Below are experts of layer 5 (counted from 0) of a mixture-of-experts language model. Rows are named router (the router's row for the expert), gate (a neuron's input weights, with its number), up (a neuron's input weights, with its number) and show model dimensions 0-63. Each number is 500 + 25 x the weight over its row's rms, rounded and kept within 0 to 999. Numbers have three digits each.
After each expert's rows: "comes after" lists some tokens at least twice as common just before its tokens as in all text. This comes from a sample of Wikipedia text that the model never trained on. Tokens count by the router's weight.

# expert 3
router:488456526485517511522536465548517470476475486468478505472507468526538469507513470520487480534461489484549457526478535513465493460525532523516544472536511485474511517530486472490487510457496517
gate0:502499513498502492506548511455547502521518527498487513464494520508530536483535486501525467506495521495522451466512534439510475465432486535508504506557502499488535498467539504503513508486538492
up0:483518430461466512497506497496491501480485507480524477499513509483457484492494558518494479489474499530536531494478471547480507502481475510517473544531512503480482458473433483508508507464506523
comes after: " |\n", ".\n\n", "\n", "==", " |\n\n", "\n\n"

# expert 13
router:519465522493524529510551479497516468470493493488481483482490484515514491511534491533488482560504481474509508540481555528472478471534535484547514508542527505465492518541468505476489493474474518
gate0:450511479488488485482518477470503527537499507470493539520493479487518489483465524500448526499547507458536492504474500532515472495467512500519467510499495489503490494536481519491487524515498542
up0:521503452536482473519509484552493481438515461503506477502534516473490564486512493529529470486499468505519488457516483432480503536490487512498542480520512456540492489518514490535462500515469505
comes after: " the", ",", " in", " of", ":", " and"

# expert 26
router:506474503480536516519509456512559449486489483498485462487494501520548483545523481502494512522489446498524469523498509486490475476538518502537499482512511498470474524544492487506484546484496534
gate0:519594508441453478507508486492465504506497516473490457507513483485574504470511492467493509502524501482494507494521501522504434532491475499504454501495486492482519524537473504497485431491509493
up0:497570437498495487505504470514481489448511473496484489470527489460528478480490512510503488530524499528525481501487486489518478473549522493489478533478515489497515492509488562463493464482489518
comes after: " (", "1", "9", "8", "7", "6"

# expert 39
router:542495555499509532537497494532536462490487493480484482487463484526509488518515494534446506532466492493533482516444529504484515474533517520525550477501528451466489514531454459441518529507458533
gate0:498496505491489531463492532480546494501483493453493503468477473511518494482482469508505522512486513508555507521527526498468537460523497487503483521497504533510507496508501492483492480503438489
up0:530520509545511492471501488521502526497493513566501502519513487488472485486508512486483512511494542510514505477478491498544503475464564508532463494514512505486467460517512503486506508466516532
comes after: " |", " ", ";", " ·", " MPC", "–"

# expert 21
router:526472507472523505505510472541505466489508471479471458468473525523525480514516474520462457513463444487543480509481496522473486493552530500549524491520516461497495526519454488494489502464469508
gate0:501561490507499445531448508480540520468498505500503454544476497513521494488463537480557508497484514494508443484488505510493501518483482498466515498520497495501492478508467524499453487519506515
up0:476511474520515495524506468488496489506514472472468512577492511450516459517459491504499508508506472533499521512517465482502499485520520487516503505492495479491488413446487534459541484479485511
comes after: " |", " ", "|", " (", "–", ")"

# expert 22
router:498481487479510483531529440556527477483491497489477482503496514506533440529553477521498473518494486493527475516487517516491468446507515507527537448517524484467479494478486476470514506491482524
gate0:531497512487455504521495531471550519468471489510530460507506534511512499503531504547446463496500476454508497475531495544508545519546493493522544443467514513493518508496490487484485525518521534
up0:487499492511505516475561472538425493508488487507505471466509530476514505491477527524469482500468484499474463531533506523473480528525526519486516492516509507498455475512487504488542489545510526
comes after: "2", "1", "0", "8", "3", "6"

# expert 41
router:524492544444526523528509497514530478493471480465479498468469481527511500511532503516467492483475486480514471512496511493504490493509518505557521490528549425482505510501460475522501511474493542
gate0:499495512509490514542503534472505482513553521500479517486519488534516573510544496510510502521516512458492488497491483530528490467492505511515490489504567500477490478497456502507493556505490520
up0:506510496502541463522450489511498489490495506507483488479513505529462496503522491445517519531497538495492496530480493518484477472498489543491469515512516535465457495493506481527511501431504527
comes after: ".", "3", "0", "5", "6", "4"

# expert 18
router:526461523496523515493529448532531469472498505497479489466511470520511494533514463514452458521481479484517480521510514518484481475523511523532515485515523465490485546530473490486521532515472515
gate0:528491422476492461498484470534544511529521492505511486566481504467492500502467463496462516500478511522454476519462471519533472515462453515484499466513514562508508467474490482551533510468512487
up0:522513489501450538502516501492512508496511475498523540502511536496457532453480480536463501531515489568506481515505495547499496535476466508512454471494473485495495479439503483544542485454507505
comes after: " |", ",", ":", ";", " the", "-"

# expert 42
router:501467505513527522494521493503508484493470441487494521453504490514500506540506477507496494530465505500510474532464505528466494503529498506524502513521536495478481531538481482494470539495477506
gate0:539507503535528497448555489542490500532513426495513491457491477516511473503485472520523501522508470491480523497510497492499483512474531498553498495480510483449538460498523494507520494507512475
up0:481507455491524571541506477514525482491496492497545495500477498513461477494472497449498480504490495517503489572455526520544524524473490513471506497474534516526516547498459536538516507485530504
comes after: " ", " |", ",", "|", " in", ":"

# expert 37
router:495449543496520512502517494528511490499478490465490481475495480499516488514509475496500471520509480475504503504480549525489503504518504527524559430518541482481467520527489467497493523493478526
gate0:508486500506521462439491503496491488491513500501519475468491475528456517566514474497459480555512477491475514489486495460532459481487494527519491494506528513504525507541526514472507487538567506
up0:472498490506458496490524469526498515485491500533476508488473489504438496483488474507503496499479521537514506464504479505555495499472470458495518510498505485487538506503513499524490495491550508
comes after: " the", " a", " in", " of", " an", " at"

# expert 31
router:524477502490528501499526473513535497480515494496496502495483524506522493534524482524460489520458461490510475523502550542496476478514516503516516471527520454470488532545505492487492530486478519
gate0:530514492515501518437475524521507496504505442520510501505472503554505460499499501515471492508468507507512531537446438484475482535483440539479445448478508514477512469498476498507517497496529503
up0:499520534475467523519488496519502496465470521495489504489517514499543518517538496475495462448474498523511500480507461506495510500507542521510487513531512481491532515522530505496493499483525500
comes after: " |", ":", " the", "-", "|", " ("

# expert 10
router:530461512462516545504528479528507480468511498507492510496469484526554480525498487540465496519483479485526477520479553517469473478547513536523507490526511463490486534532473485487477515490489514
gate0:492543522481515527506497523493517535487506524505500558505511539485540492543486514464495525488491460489460478509505548482478498538451481536543510490528479494469518557463556479523517511492527494
up0:490512513527471486488492496489474542541472480509518490487522450498500562515522500484529472510485510497476506499508492545519434484489465462483504499526500541478467490505517538514488514484460514
comes after: "|", "-", " |", ":", "=", "."

# expert 2
router:497456543481502500523511506518519469486480474447501488476492484504512500500528479506500447516502468465529449511478537528476482507522544509526516476529534507485474502513471446472491516494462510
gate0:502466510476517478515549507494509499539513454502530505516511497499519489486502506495520498498519473536521483499494477506554499490514531454536520536495496513485494514461491506539476448536512521
up0:533489439529518508482536486464492502498484496528446499488476515507461497538496483495473488482491498497466510518479499458510489530501447511483480463514477502485491500532466495474499515481461492
comes after: " of", " in", ".", " a", " as", " to"